Experts of a small language model.
Size: 11 layers, width 256, 26.2M parameters.
Experts: 64 SwiGLU neurons an expert, 4 picks a token, a sigmoid router, a shared expert of 64 neurons.
Below are experts of layer 2 (counted from 0) of a mixture-of-experts language model. Rows are named router (the router's row for the expert), gate (a neuron's input weights, with its number), up (a neuron's input weights, with its number) and show model dimensions 0-255. Each number is 128 + 24 x the weight over its row's rms, rounded and kept within 0 to 255. Numbers have three digits each.
After each expert's rows: "mostly gets" lists some tokens that are sent to it at least half of the time. This comes from a sample of Wikipedia text that the model never trained on.

# expert 9
router:195108123106140121116085086150155132111142141128117107147154141089188128102109132091140114115164130125124169130131130157130135129125120089119146137140118127132105117097125104137121104126105112116064174164119142133118091091147153107123158082107150130108119131093105103084154132097111150141129119128128130094137156097119138130147140144113166136132127154137139117137110100112109133131131103130159160101110145122115089107095133111120134125100094165134127141143165106094143115118121151104079159091136115097121105072159138136136099079110122105109173098101101175141141156141136145130099085106131139123131098124137152141136132144144122148075119104130118120149134176139080127113115139108121158159102126151191024103151116113069123136123141134090112106119125133097130135161119105
gate1:075086132113126123125085107166181093170127118146125119130107151149152132144141104141133121140099131126167162129124161092111153116133136122127143135144136147135117130144140131137110090129103117121094106115112121128126130170120101149124121080144140124125094151107138138128129093105125129161102117129128127136150138097132124154107150097162132100130127126108118133150076123130120140114112160146125132124144119110145164127159124117095121132088103102160157118079122168113125109136126117132127166151107146119115087127132158145153049159107154073116131143085111139174157135111132130160183129129176175111132188120126154057096159111134129146112116150126129147163112148112066145148123104140134148161106121167147129117182136108100120117146130168129110142147208135120131189110177103
up1:098101157115149127116131095174147124166121118117094105101117161114160137136152088149174111143135120126159151122120143103124164143133144109138145130133138141148136126161158139147116086166121123114105136114116128129096109134116092147117137077147134120134121137118134137127093082099090148126083134128102129131139129082143131139115139086118133134134112129110083118147090120116099118102101157123133106112153116141151162133159110110100116150072110100140134113180131135083112088147124120110122169140105129121171084160129133145134037155134144079112095124062095131144161146102140126144171152123185145101122142133131152073102137118169130148127125141120118150178093144101093115141127144144117170180073133176145121112141111115120118125136112173116094131115139143113136173103151119
mostly gets: ")", " and", ",", " is", " was", "),"

# expert 3
router:093127148170119118116148170180100132128132139098118088095165117150145133111110139116172149136150082073153111107124122166147141136082134151112110148074109138125177109121122126130102164101117099146086144122162134126111128154114096112112118138115180138176145076096135156140111080090126108155091147139106139085119132098110107097133100170141097124150135127125135128133149111138120159133114103146138143078114156122124076129098121146105138095129076116100078134163142139095110155113097162144118127109131129118101141151118132128123153120138141144057148145130114142135130096131125150119114142141124123120123128148120131085132101113130149152092153121070096141133086114089090114123083187124118137157128104151131079110131137100133125130136107136168105148112123149075131110107144102
gate0:139139140155108129133082107128120141155151135157101126102148141140153128108116138112073126159146126098175100135116127163195132130096125172121133118116154117115145134166174111123131173162131116090119105113139078132115154165144137129111134179145153125137127142115123086099110109127161103113116127137124123123076157122084126123100131077125125129120104134155114121120091098112157153173128124109150101134131161087137088171135148066106205088130100149124103132105151121105126161142127142145119105127132124111138097129117122117155120139100160104084139116077139157147162145135115140156158119128107153115119129113138114101122133136126131154104120132095137136155145122081106142132116131116097091137123174090136091141142167123106122178134131156102106120146088109178100093080084092
up0:100173145111154120123121097138124138150133195151141105141144122140130090086090111104165126130103144129112148092127124102121141144154133146116159137107111174138118141126088176113137165156124116143121081094128143143087124185119121148122079137147123129099133132146136095120163119090170124165135160117118130101103125090115106125140116107171107110138169125137150134141080105138153116196161149146151167154118094121162130118129141132127105135127124129145141091103085095160128145135115117134127177143179116162123122124112164141127110132136144118129117143089148116144081150098083133108149123155149130116119136134143146115161107085171100164130124142101128114141134145113145115105151126134086086085110122132104179124175136124105124154148134169123125067124136056079150148128126125
mostly gets: "6", "7", "3", "1", "8", "9"

# expert 10
router:165110130142155131096125143141171137103120078139123133146163123170133133134114130098123154138177147111122119104111186161105126110128111148067129137168081141091151114123100129097120149107121083093126142113136168127154104105134110138113175143113144156122159148123171168143153102124103152130140137110119155137097123148077132136105143171156124132125126145127144117096123102130130145156117077126154149087136132100134134082097167142127171175117161155117125193117183142160112157146113101150134126143117087089097136121142135118153154104104147127093154128111130167140143155167160147148145149115120134121117093152124160147090092139126126124137122123068138112106134143149115122124084099127112149135113179169142086118107121140114112158155122124132103147151091100076133147148159107
gate0:133129155106078127130098117117168114123132115164117070131145100170117090115036094100189121139116169122137127103113117123137144153098116129090133135149125137140156129152099110143153134152143110103045139118094096132134139144132122127125105089110165133110084134136106101094153071107097127161116130130103139107161121109139107109135142099131130110137122108132171140167115124111122121156100133108124095121160127144126140110113148145150108177124138152152095110165120142067123109179112139150104157108143143094150096135126129108173108122153171096103143104163164122138153110123125121111170113168116131106129152105129131109147197133132157128104132142101122140153128106123160181156134101107132131102141129103133145117099143117095139134135134167113140151130088155095126135137139086
up0:086137170102108123136109123101147101108149152087091121118122099149101130146106122106139166144145199105139140129120130088117110143102143140109169143134143151145145115152123130137139096135125112106068099099125121134130168111127118106163144119162140129097150112156112141146157103134079089146131130124102139141163144122163126147149139126117096106125140113121128138130165115128114103141104109118113158113123126163127163147162130087167141114114094129160134136085128155056147117142118134118158153154149214091133124112121105093132112085154134100137129116145117151154178128117120143112156147124102094148130141134079118110099179150148153140108135119090121099116099105114153167146119143122104116070170140118175090146113076157137119121140127184104123146100124130185156126132106120
mostly gets: " W", " He", "N", " K", " C", " New"

# expert 33
router:103128122122105104097128127128130146186134123101141094151178097130137144111096134099132133096156159089146110108132130172129109095130108122096110114113107147130155118088122099126119125133136146126098179151175123133114127099164093101128110126137182114120139115132152125105099096119110112140097100115150130118114100138116131134125147157176127122126165139152115149097119101121130190116117081146160107108128132113101112080135143149115144137126153113167129152132166154114099106137130140134150148123128076116164139150191147141132151114065148119112214133102095145143192172182162144139121115146153135107136108114116129147115122099130111148078124120127135163124129139127104080158094101112126172160133138102165080158134145110097092128165115129137126141142115093105110122140108112
gate1:117156148098107132128090111129093156114131123160144133152169161130155123089109087146152133123154160122130097179125133136119148131088101126147105140113130107087150143138091133125134104120134097141102115139117145140125127180122134144150148141127130140127159099113157104146097063085088130126138127129117117128125124139145144141116131099136134179117129120120104143123135130124166146130164144100165142161163114105078161119107132159118135126126075122151196142183137109162114163157128135052092097135121132118104101140121141109115149100150153124162172121123127136131148154125067132130115125114120135135135112125129165125107122112148160146133106112063118137104134127189055093145116113122092110104150119156104105127156117118097126070123127127135154109065117123152183114117133104
up1:180138129140070118132155146146097170134144193114113108070122153132118116142122084137085138118120131128140125149122112146167156129076151105124102116129147126166156115138077106123151117084132127122193146164152132142127146123133160099092123169111136127117143129144077153092116156090146149121146127136130117141111098109107127095146123103168122090129111147111160135095119115115106123113131116139110097101112196127158119108127171088120140139144130089151107149106110122139144135112124143111111125111105119131159083153132160100127090102116155143120151130108089142108159137135139132123110106114189091102114128136118137151131126143062138114104135137089131177089140152128129153139126113137145120175159075113101159168119127098152112149104095154100127122149128146084106122176112118
mostly gets: "3", "6", "2", "4", "7", "5"

# expert 34
router:171159121109151122110147129145170129104138164116177116119117123131175125133121168115131147106128140100167118142137175098133119086142089073124131124124137162118156119125096092101133109115104107145119145166147103125145125121159121147163159155110144139176124133127167129126103113122122037128113119123139138078121140173119107130143140130105133148126134175142104130118151097140148158125119078115167137109155144151125117122134137153146155135152154172166166150134176159096120161165114128144148153101157139116119111096131132183152128130105153161113142119125087147145133162157092131120130136139109135118121111136097127173119083118132141115146129123086132131107145141125115161128084157108121139144092129116145086128051159088109187120150152149161153121145121095125116126133178100
gate0:135118129096130126128164132147130136164136160117142138155147124133170128100170138132144172132127102127146160176131177114102117155146120092139125136124128122113132135087095114134110112125126160124147127161128108140132193128122135128163133154074088140174114148152126082109109099150144119142089165114098129098113156188126140137137115124087123119115139142128150126139093134132141155149074133085142161139137143136116110161082119153103130111151191194111170134100157145118123160134123128114126128138141146140072154105110108165109155103106151162141183119143110125206144140110122114151128121067092159095129141144153113127106153104115099171133134141101105091103115134168121142154151127135101173134134112108118126135114163160115140090144148103155145108094155103135128137155132143
up0:105109174087131123135132131109106141104126157077087147139136132161114066092145127134110075140125111166105174133134132152112187114168139103125145127146124122129171132146152130136160098151126137134082112120109174127173125084131107169173117096144107117170160145124125158138119108162105125116126113137107124137130144182106140135092091119141135134126144115112106128127124125146118158064114151141129151162129173097183168128120065139112150138149158148135130142128123137137128153137131120150123130135164122136149139124122118144095113153137145195125117104136154101147064128152126138156139132124080153121128107127120098133087167144112152141145118146102125071110112112132107137098140099139159136134106125110129116103144150133169189088085153117089119128133089115094121135154151151
mostly gets: " to", " in", " for", " on", " In", "In"

# expert 25
router:096109126126113110128153139131147137134141156115139116130170089162141126104152154112146141139147120053144156154116153137155113099144117109095151129070135126068125135097085107150140109106113110137136160165141115141131129110155109085189105146085103148152122150099153110125122157136112118095145093135131132072133122135133140119120097129093147154135131138169103123086130095152139165134099115149147129097146100127117102106155151113106145150191125168177149147150184119125135147113110121101122124141179134099116134133152138108175162120115166093132162121127093149149092117124115135203122160127141129136130094107129159105116100113119154129126131130094123097094134152158122146160123153120128166135139118137155078124092149125085155140100154124164133108161104124106121119128178098
gate1:136118172137098121135131095160085125118128139159151135139081124102172104086136107118108111154143133113112157116124127113113128116114109093110162126120138123144090127153113132126100120127117114114088100121139154129125119154139144146104106076128112121093153093203084142102124146099123174114155131127103134139131108118153122130081128106157170098137138117106195144129142129130130133136134140122150116139101114173143113135142136103154133131149150109133136138072109128081141123086127150114115132156106165166126133111116126164152150127147107107109135124091122103123163127151118114143163163124123160128110141076097120081120122083094121085136118125163128191126143129142077098120137173144095141134126152140157101164163101201131112177135152117128095100084077144079119128124132146
up1:132151062126149123107113143095172110076125086160126112114150117122106153175154168131163139126129104137121131131127125127133075122136145132152116130165126167115141131092155116178135121120133143122151133128103097137118142107118152122117147157122157130131042122090157120176157094151145099157113164125147133116128127116105138109176129157127100170128101145144106110148120125123189133122117115124102165123164135079117136125128150114101100108135095113118144110169135140149113134146127120134116092128131071071118112106133122116157140117088156104134118127176136142124109115102127147100170087136172112151145178159129122137157168141114133143119125136107126093138119113124140145151136123113151109142119086096080141074118120085108181114126112104122160170147166122184130126138095128
mostly gets: " of", " in", " for", " at", " with", " on"

# expert 29
router:169148117134106126143099137144118102121132183125107106157177124116129135079165135098169109081144135105139117104115118109159103108144093147077106138100104137084116131124139132126131119108137100094108132148124121142175105142140111126148146142152129141100153141096130138143091093077058095151082112132152141099099120101098112106107144123152149144125127143113109126114124092098126172154110118169147136091148130090188104090148130125160140151094146125132091166104153111105137102129124136153135133124138082126150112133169138157145119086148154090135146117122100143124148128170151133137151139118109137093129096177092142145118102139084152129102131102120133145103140145104091120142108147128130156132096156131166117179121144131104140198155174140160140105105124132082137151109124098
gate0:112121143125095110137088112134127143146117130140131114101137149106145146088154081119163132146166086140136110131108084116128125082142107130120121132137115152100101126133131106102117118136111139134149148153145101127109123140127132108130144112122133138105140148105141079130202128117167098148130131127114134124131173172193142134158110146119120130134144153112156136124165125138110131158106147150119127104151103167132187116153150153173117140154115062130144142109098156130127152136102119140145123139098157157186108114114140096148116138141143115139115111107140143129147097118157140096193104124112131142135146142116135091152178160076187143152129120131140170139086140119116103098098118112151143135097143169132133158115086106113099197128120119179114164131124121047073150123139116
up0:152097114154124114145128136137128129162127150167116126088120143137129179085149119130090120142127134158133156140128071171078102126139127161124113138150117138085148133159085119092114109149132139119141156168129136136117130119152103091095158099160142142164138106128115102185118126134141134087171112133123133096132142116144126112185129127104131118142139130130126125158102108120082110145121151130119118137176130124154144147128128166164117143155088127161131131153115148050131200104101130123156184134137152123142111154121096110141117139113137125152109106086108135103094111143125156099133102126079134123121122156155103157122125130116129113113131113105142177152118124160181129099108180130102175161115143155157149155115113151144106134082148077165132156119148117077081148145106121
mostly gets: " of", "ci", "ve", "V", "qu", "po"

# expert 4
router:150137146149139124133082138126148143128140144111137121176156145167164145140115155072186098111159116114167114096119152124108118125137125114104166142173105124108121133127110115125149093111141089108093165116158108128120098125139106113159130149142122125125168063077151135130162114154167146094103106134142145123121108088087141128137130178138126143110165160160132134139168101143175169159126063138152097133181117126129102088141116106103146101094136135134111156131165135134147166146114129146121124129123112132129070117136161116150165089090129128119130133112126165138114146183086148179138128114114127112138101129147166188126086138118145136134133117123111129084168144142115107123119112141149120136103156114139080182125169169122105149126154143136155107133135131120137151154127119
gate0:140085133136160121124155122076117152109118097111141147092116152126099165126113178120153100102095103125141163112122106102154194111129122106113131131142128144106112114154186102109108111151118131124144161146116153137127137117144096110139137111182110138149139169131136116151158059140119139105138149132131146126123122175118173133119129170166146120131148145122108127108128123117117159131127145139155108113131126097105115136120100162112089152159191112111102139178157114175127133134133138165117120162142108090107130110132169121150105098110135130107166128124152132164129141139164139116111150133155134099133119118130119175175079140148094151124129127140131106072130100082131094129118116123152154177143117094116064183080143096128115134161136122128168135105130163177099131114155110
up0:139124128129130124144114131135134106090130161119125118165169124170159098104119138130134161134105168081121134131122105104150150094145133130105158123093120079081134121158145151112141139101113126111138068101092091131111122112137138124152148069121113125119141127117088124183124165114117152082154108127088144147078167123116152106095116129149130113135122123126135119121135127142122095091163131193134112153144169122145150111128155161180068133135126132100142127134138113155116124133138138128112083094117125112103130159146127129153137086109139126127130124178135136169087147152100128138125133114095111144132054137145144157150075105138130138091127141099122080116111106099143109147154114139148117066109119116091120137107126081133142156122137151149155119091135082128147066085155138
mostly gets: " a", " A", " an", " de", "A", "o"

# expert 27
router:130146148107112098112100182106140178122149167188122114178172121123120127147123146120149117118145152079156131133120168141156116121137116124107139133124124128118161135149114112120162076122120107116114106159140101135151108167158130131169127149103118154103121165142161141113079144083131091151102107136123134134124132147073135114111130154116142143132160140129099144118144078158155172109086103154170103102131118116160112104118146103113134172105141124125162169160170140107129134133122163107119131095133146126137147154152084148145104103115148183112129109130097162164177130158142151156157156109103149121137110113114161118119126128118150107128125105107121139102173114132082142151124126099138148163127151121180108169144156163078119159159162144107163081132097097129116144141129093
gate0:102169151101138134136172154166138133120144134177123122103159154110107173156152157108126132127108094135125118126132113101138062082141108161154103127163129091109140123158138163105145109088133123144127127120079117123128115097146092158132144162123139118090081127170144151118130111106065121122131108131135118130137125102116090119182104132057129080127118106103116134132123119127137151098115118102129109142166160140187173098171149114061135140133140116114107141087133094101142128121129107094137141153114131109116129170142125156141136150137118090129150126126113141139107127158087126126176125105165135134136157123145135143140122088136111130124125133087142169153102158176090138116147181122130135148156161150158136114135144144133152184123133150091151135172130092164106152113130129
up0:145085088188103137127075102137153105089119127121094128143106135141154088136132162140168114124127110119156129114122159163087169148114131108077143124131139149151113125105102106172137151167118138127137131103147165114135105157114103135152142099132093138120123165118113105100143103168190109132138173122128130127092166126147144126107143134157108158133133124134137127125100123121103092194103137139109173107085106143072083139084139103129118112155163163132138146128143155178118107135126135149154125086134118150170110076118167079123157119118104181104122125131102126158137156104113135151130142112131114161133155140154138128122124193157148120123125133160110074115121095081130094121097082126106134089143161110112102125132102096117130128151124115114106117112114140113125126156121122
mostly gets: "0", "tion", "min", "ation", "cre", "tan"

# expert 38
router:151099091130098116118122174123105109096143084135126110087133146155158117136135169107153075130143105099148108127114176135149124130098098159088155126166118157144142135130158090160121113153114149142109142181154108137140131123138129136125128186126131133174133113096132110157109098144124131114114105132112132071116127129110118123164113163146127126129158144148150137152151109169171147156155094171133122096142117096127070140135101094126149091111131109096094146153167145134147165167096137103126163083132117125141123114121125164140161109108169106076154115148125144165142093149153145155138152117098121128133144136146134104074139112149138140120129127118128116163140104112125127121130148113153123153101135143161121107131127113054191147108173126150135147158079145072132124088117120
gate1:142139121106167134129108094149157121104137147105141130125174171153126117132160148117108140124155112113154121144129145123115128119131112193111098131087120151160128130188134148132125125144141133177114109121111147122111116160113103116163093139121081133111114143150159089087075079129093107105095113119103117117108144112143143112094112133091132156123134143118144105135157100144091112138101144102159138188145122168153121127083139111132086110130111134136135085101106155135110107125110136145145110122090141190134132111121083128104091115151126151169100121141134130115070161125072130139160102098159131168136172151149146077150100187146103134080136130137136145140129123076136112164096114127121149118135139153152116112135134178095141114098159122144150100163122141088158128112114147
up1:140104125132123122124138133119114123118144090139148144086131154114111099155111115122174104133089132076119168111116156133136091166155134094130101129143143125137143138152156103110116151124121151149152145127172088130125103102129117133106122098081113139154157110118132146118147140100159160107139115126130126133157121091139129137166133133204116074117147146153065135112151127140108115117148102136116077080137172139117143114147078167082129119122151133109092140146143159124125120131107124154089121131116106113135164156117105100131155071139164093087155154140120130165101141139131124107079163130094099152129168103152107151059146125151087127131134132150137140109093103109171157106111160127156130170085159120121104086120119074144116137123097162098108108128091139145152115138138130
mostly gets: "0", "1", "9", "2", "8", "5"

# expert 37
router:084146123137102103149101143095100161132141123158170137105146106127159097104147180104163147109133117067142183107125139127123120074117064097111111132112121140115144114093137121099136091103119136124111173105126134137171135107152153120156134158101141145140119101087143093156137090143132120190125124121137136119089128134123107132100098160153128109130129150130100124076155099151123167125130117128159176131145175092153145109139101141115137121122137147142114171168178135116134151112129119128122135120139115113162076133125148167117154147109146148152123105105119155156119115122097145169117116108120137126153117128117127117119066139098147133123123112079125136162127122174100096170100164137087124119107131120163100140106120147070130155151124154122136112162140116094084156133139072
gate0:077125125110100130128109130146107174087132138105110094142174118128129179098154136097125109136109110126159145109129133136104084044146116175162153127137094115075130130152139145101144124132123148124123103121143104137123156125152158107138155140105130148190110143144075127145137118146170119113082138132121128124071186171125111107144149141137146108119122124156129129159145112128166168150146159123137117121145131099141155183136159104168176105162102117155163107138142138140128109126120117141133143132107135132124129158125094117150123128153127120139137132099153122159117096119075124133107152155095161094133152111126106097141176144141118091162123129145117116148119112097150126144140085146137106128100137134164095098086142163059148154103148104109135187123121148117118110082138124
up0:126144127058107119123090107107089089138114117099094128178136077126115109141149119121113138128112061169091132143139130160180130097141141122160121123149098133129073132108136128087144126097125141140147114139156156131157143137119143105147088105186137145160119167106106132150135131097134108127135116125128133153054176152144110057145140164129160118128132123131139121128134140168166135165123141099133098136107119099145182117144153133152125128122105138138132131119143128146125128115123158141100138117139150142124156134099156131138116157089133159140100127081146123131142087137099126114108142131111137043134072145133119092182169116114112101083131114155116113116115127164082117145139080128159087118106123150148112106105122168111104135103135112112138156119123130118132149131099145
mostly gets: " to", "ing", " made", "able", " about", " use"

# expert 24
router:156151121135126119132104128137122173132135139121125079133163108131143136110129138110161138102137142113157156103131186139129103096122093127098155117122107128049154111089131125113124110089145116060121129163105122132164110111149111158126129156110172139099151098081167131109100130099148094142123130124118142135103132140119150148120095146125122168139100185122110132098119097139123175143083097123164079103159143129168096083121162118067126122159127140148153154134145157099102174198130109134145178118105107100122112104149135101141136106111149123137140127113119152155125134157133149140127093090135122130117103120109131156102092132120145159150126120130132110109140140154096139163114135099136185160105149157139104129112101141103123153138160196132106127153113108108093150138131102
gate1:105112122118153123119102115147139106109122085090101117191162113158176119122129154131146127125139123115144130113131189101128165110103098095120093124139111100117101116138188133134162096137118097124197113091102161127129080207105111127143136101187104121068151140115142142144099153145142143154144137130109128150153180124118168123121100112142115131133128146155188141115155113131170104133089125142137145163108091130157114130117162151138121103094106137111113124098166142149146170140129126085135108093104153124147144117131101140194136139119105110159147134104122157161133101150115141129125121078127156121125108127122109136104153141130136101134138123105120099153143151125079161120126123132123098144147156121112165143136156122084131168184138170141142118120132141166125144130133119
up1:204154123156141141143146121073141187152125161156133116063094136083076141139156121123139121127125145130126106137111067136138099123130156178099135139140150135143169137137099144137102164115131151142117128144158088126115171069163105111103146159108140121142100110157107146138145098127099105105123150142154123093099102115101134130140144129133141116121125109107079123162122149110104158156141109109130087106155183107111123109166112117118133124126132146167114119136110122110114090124121137177100168162169086117133112143138140127078095122131155125124090113150126118074146167125168125134110141174152120149126112131159142123140073131132145147130132118142132169102129104106143074118119131121153125119123090117156121116119100156117112100106083100101140128108080115110097141124105115
mostly gets: "|", "°", " Ka", " K", " On", " Ko"

# expert 16
router:124169149139082115133116128118137149155144109160152125156166146183115127127118137131181122080159124114171142084113117098082107140137125146107081122140134144111080123141154110131162089146118108125096118154132158111166103156152113123126102155085199152148161124144131119135147080091117080175075110135125134129123107092116120177140128132135142155137138153165138136093147096117148140160120094157167121107147168091136120106109124114118130116095133108133129156149180120106147141137121139126113155092151157094122102143143146085178149130133153119131158114095126145146105146183097139157102137179150181104121114110112134149148113135122116127142127125089124099124139097146093120122080122107131118160139129151146133114111112106097125138161174125134121128133105152086104140130166110
gate0:101083137125112139167114109132121137118132099168094136145121114158117076149107141151176090141161068106123130144122109099142111157130136087147159128117118153112126139100122123138132121140121113135152201186134165121113095117140121067131124151149080139125121101158152081146137104119133120129114127141118128136104144142078107067128094141174118152133135157121122121145139116139164136121099111145143107158154119115167101129152113106126117158122145133130144141138118089148138118147119108111076127132114124141138145135128135098159118109099120104111118112114084150143074062134123153139164095123157125118127128118143109143153159096139147119127110113144141143091152132107137127127146109121151101121169083168152170166086136129110117132140173119096073118105071139139055115131141088
up0:139131101131134126110148119119139167084123131142162119103129121159127147106144173110170131146076140099171126129143131139152167087129133100114109133122158102130117126113106116155107114145119129080144153086122085122085160116108143115088166111104119126133108124120124183134109123119170094077118129128151136127094181127187130103111135130100143120125140091150146124112129130130120125109123108085134135087136119146136126135134146151151169165161093145147172141120143140110115127087127163109132102126114124088126152122134153131137129124148129094082161122110152105146157115133136106136118151130105147103134117111164145155098139087144130067156135144122128089157149102081146128138119112119111127156160167140151048140131123109102141119098115145159159151038142160147166179126099139
mostly gets: " be", "e", "en", " her", "es", "ne"

# expert 23
router:124140131129134122098148130112102170109138156097129124114140108115146171119129169072132106102168137101165132104146173135147127124109089103110150145134121122087119122083098127107127114125126130118124146165120112106171133116170096147169165135101174146142140115098175085097145111162081081146136135128143138109104148122101144114137112143111127132127131154129103139112154108117120187156069115124153103124109134169140103106110163143083138139137150179172138167133149175122124156128110122131140154131135106109118107099147151154159149094092152139082139130123140144186130177165136130142114105110128118106118104108129116138079094135139142142145121110104132105097143155143083149130107146126115130161111174137172107129079160142091114149146160139140145086141128136121097133171105081
gate1:149133159132132150163122143094090144101122100124100159146174181121114063087168107115092124108142133108124149138133110105134089099110111118130102126084110140138125118122136103090129146154129104125119144124103100140155164147136127113122065125061079132130147118091150151121107099104170121131117098137088129140112134160130097139137138072102110169134105107134162133113117115129140140140100163145136122148184148124132108137113146146168184131110149119140119128078139138125135136110120105122165106136061139130137144156125116132125147157152129131117136129151118134160122145084115129147113125111114153146136112115109113127131093171151132186161123124122123149107113097101205170123128086162126119146138113125132134082128117102119148103129115130111155124162176106148155184098079108
up1:144192156102138135148080154116126115112142153116084137155155146082124104099130066107122125122164171117107123071132119088125197115129137158136095114061130101065116121154106134130140097119121117126123154134120148140139129112154132112106103110124089131165145098135166133160137121135160113178128132134109123157156170159138072124123135087102129149131122123111137138141113113120097139103123128122131132162140173121163107108122154131149178096145104117169122132143150134124137161133122111149152098114166130131157153140137160122141143147169144125118116120126072109139106178097093123151109181128089129115123080136113117118158095160138102161155135124147127173151102105134166116120146120135134093119110131150121116138106134100106127106126146147128114122108180106176162143130098093
mostly gets: " |", " at", " May", " October", " July", " November"

# expert 1
router:131144136131119116118120123165111173166128159068120098194173106107141175109125098099136126102140142114160131132134151119114075155149095129144113130116129110108148128126146140108146111157126135119080111154160117131122058116146060113148129126113108144120133145125144123121111140148104052155079117138097135105092174089116112181112144156130121161123114148123086123144092090157157218094129116123158143121145172168117128085125127117114138122140098106127139160112175112150124134139108124147125093110139098106166117131144137129166124131112160128095129096097093164128115127149103133154121143112136154127140104110158135140146075128158103141096127128116116134109149120162099138137116125120103170119128153141147136186091136137102127134145108133135128126129099115119091141149123110
gate1:050103159147133134119147178130158134143125121131147128154167134143111135126161094162144110164157088137147147133131116146085129122157123115111107137096122119126128144084147159150151079149125140144097161135131123120118126143125115152155137149123128140161154150110132182105191124151134118209104163137085130115079110107165124091118114136094111167120100138109129120156164126139129117171100128086123177085141135165092167134138125133117170133110192115114157129113126155127128141134122137084152130117159120120153107116134119112085147109127099119136108134185116147101146138101095129140179122135075104126127109153126164067127153137133109112107142149132131150130123153173094117139145152129095118104143154146112111122070114136174109133122153105149129129114130133121097120147139142
up1:120166109116116135141130118119158166147131118125160142127110146134123121128104097108159138133184140142098127180125153105168136121107137158127100126172130130143108146083149080169118182165131139121118114163136141130097121111113098133131144163135113140162108100123189105075103117122111135149093174134107129110156123145172116136117128112149111094135113141141108121140104155129077114191123150107154083166129124149121129195169094147086199159157152091156099112150133121119110161132134108134145132110113144084127135162127131134111114172123137141139133136130091133125126088145090127144100140095123120095129143106128135075148154149169127129128130144154126138126134125102127196143128090121119161123123136126131113110136172091073129132122140082128122086123155139113163101135132101
mostly gets: " first", " one", " two", " three", " only", " new"

# expert 15
router:142128105131134129117129147139153167113152121108153132143226130161106096154119110120128115086187149109163122142139140123120135124141097123051109125163099136074118126101135130136103123145119109125078137123136125139092131111132126080157138112127136152164157133102125138141108086156131099121120121138170142130120075096118167103154162107140131107121150135133102142125142091146126136120078127169144071129115184086121105102118124138094151126127143114128120149140168132134134157128126140130106150095156122120107116147145156138144100150134170090122191117155130132160097099142105158154161104106168136086131128135150160117160140155184153146122130116111123124104124115168136143130089099137148151173132117120160121137111119158100112150163141156162137088095127122091132145119162103
gate1:185103183139123134132147146116095137158140154148139120148181174102153156081141118155120133127156161120118137165124143154124121096139130133141128128147119142159151119196170152110120140125150135131146116127128131139121109077172126143136162105118073117133155111147108130138065133115103137084137139129147126111124108203113104105121131158171131113099113125139152115148081134118118143112159127165136143154170156111149156137109115120140170123138116134113166132074124113104138116100122149148104088134100125137069144140136100171138135131134117131119163119145109136118154121128148141157132155111143133095121078125128141101092092068103132163114144128116137130149153142192128124134113145133124127136112141183138113149133149170159153115119127186129118168095121129108144107192160126
up1:142134131107117114119070145146159113100125124153132130109134128118107115145130084116146133127102124158131108086132141097156122172128126130098129123098127078111123129115144099103172103122113115151071156158121143132150118162125127190116138154142132131131139161130179115169200097158106161131150129136145129110124143118084148155123145142162143181146123146134121139159150118115096140149128108122130117124103130152135091104152124110110128093139137153164111115127120128242119158140127125113074122128175110135184096106129133097154146154084132152101100120139137136144108140135126135103071137136120085138127186139092099157176142110110154124154115125124137130123107139107131140121141084143153112108094134084123131117130110111091131154173114112155157149149112100160158153116116109
mostly gets: "d", "y", "a", " with", "t", "e"

# expert 6
router:145131102158125115156094130137138146111164106101148098145178125112174149101134141078127094099172141086119132090116134116125140117142123122091166135108082149133123116089138140106110130114119095125075126135140093147121080156142099102139139155080121141159154107105138143125128076117133136127107121115114139116136111124099095153137143149127123174124140151172102137110130097123125175151122101159168125134149084123153139095160136101136109125131167114167091156124188157095127112146102119156139126117134105127145095140162139126160129114135139150075143125118147122129156139153145155165151128132127143117139109153169178107131151154090145172124128118087119099143153126147112097150086108116113120152131162123165087103108155110101109179106139090133125120134091100101105188094123084
gate0:115124113086131135130193145121116129100138131072122115132167097150157135145134085086140106122141131105103109141125148099175129099144133127128099120100134101088127124137125112131144152109112115098067103124101103139158132127128124141121144161127145143110107120132147165122152085105159125114163133138114133122159137075124133102127152133089135101111100172149171137116171147122122130136145106117107108179149119166087119134090174165112174124135168114131168134116133109154125157120109133106167110168090132119138094077127084090143130031135146128135152124125157138151103131109124124107138135121117101134143153117116144083158119111140124146125124122106126125114104105138140120157103144141160106113112141165093106068126117122122119152168076108102143128160126145192176132131148111
up0:155119097102151131116101100113087138110115151086130137115110133130115117161109130169135112147111134083098099118143137142164120168105125130127133131096129129112100127103088135105126131096135120148129132155144095112124121145143080124145136114127069113109177138111154084104126125123110150079125134135149135113159143191144142125190138136121124139122143124139068134120142126117131104066071109116146092077167157117112079139129145114171105114168162116142148131111130136143148114152136118146131123108115156105119127159123096134070144155099137127114163132090098125143167101146118131139086100116125161131127134179129126154137141120104095159111133151135142107118169153187161125127152076126094140091084114121168114134160153131117128160081111122134165147107072116111168116103124113
mostly gets: " S", " C", " P", " re", " New", " E"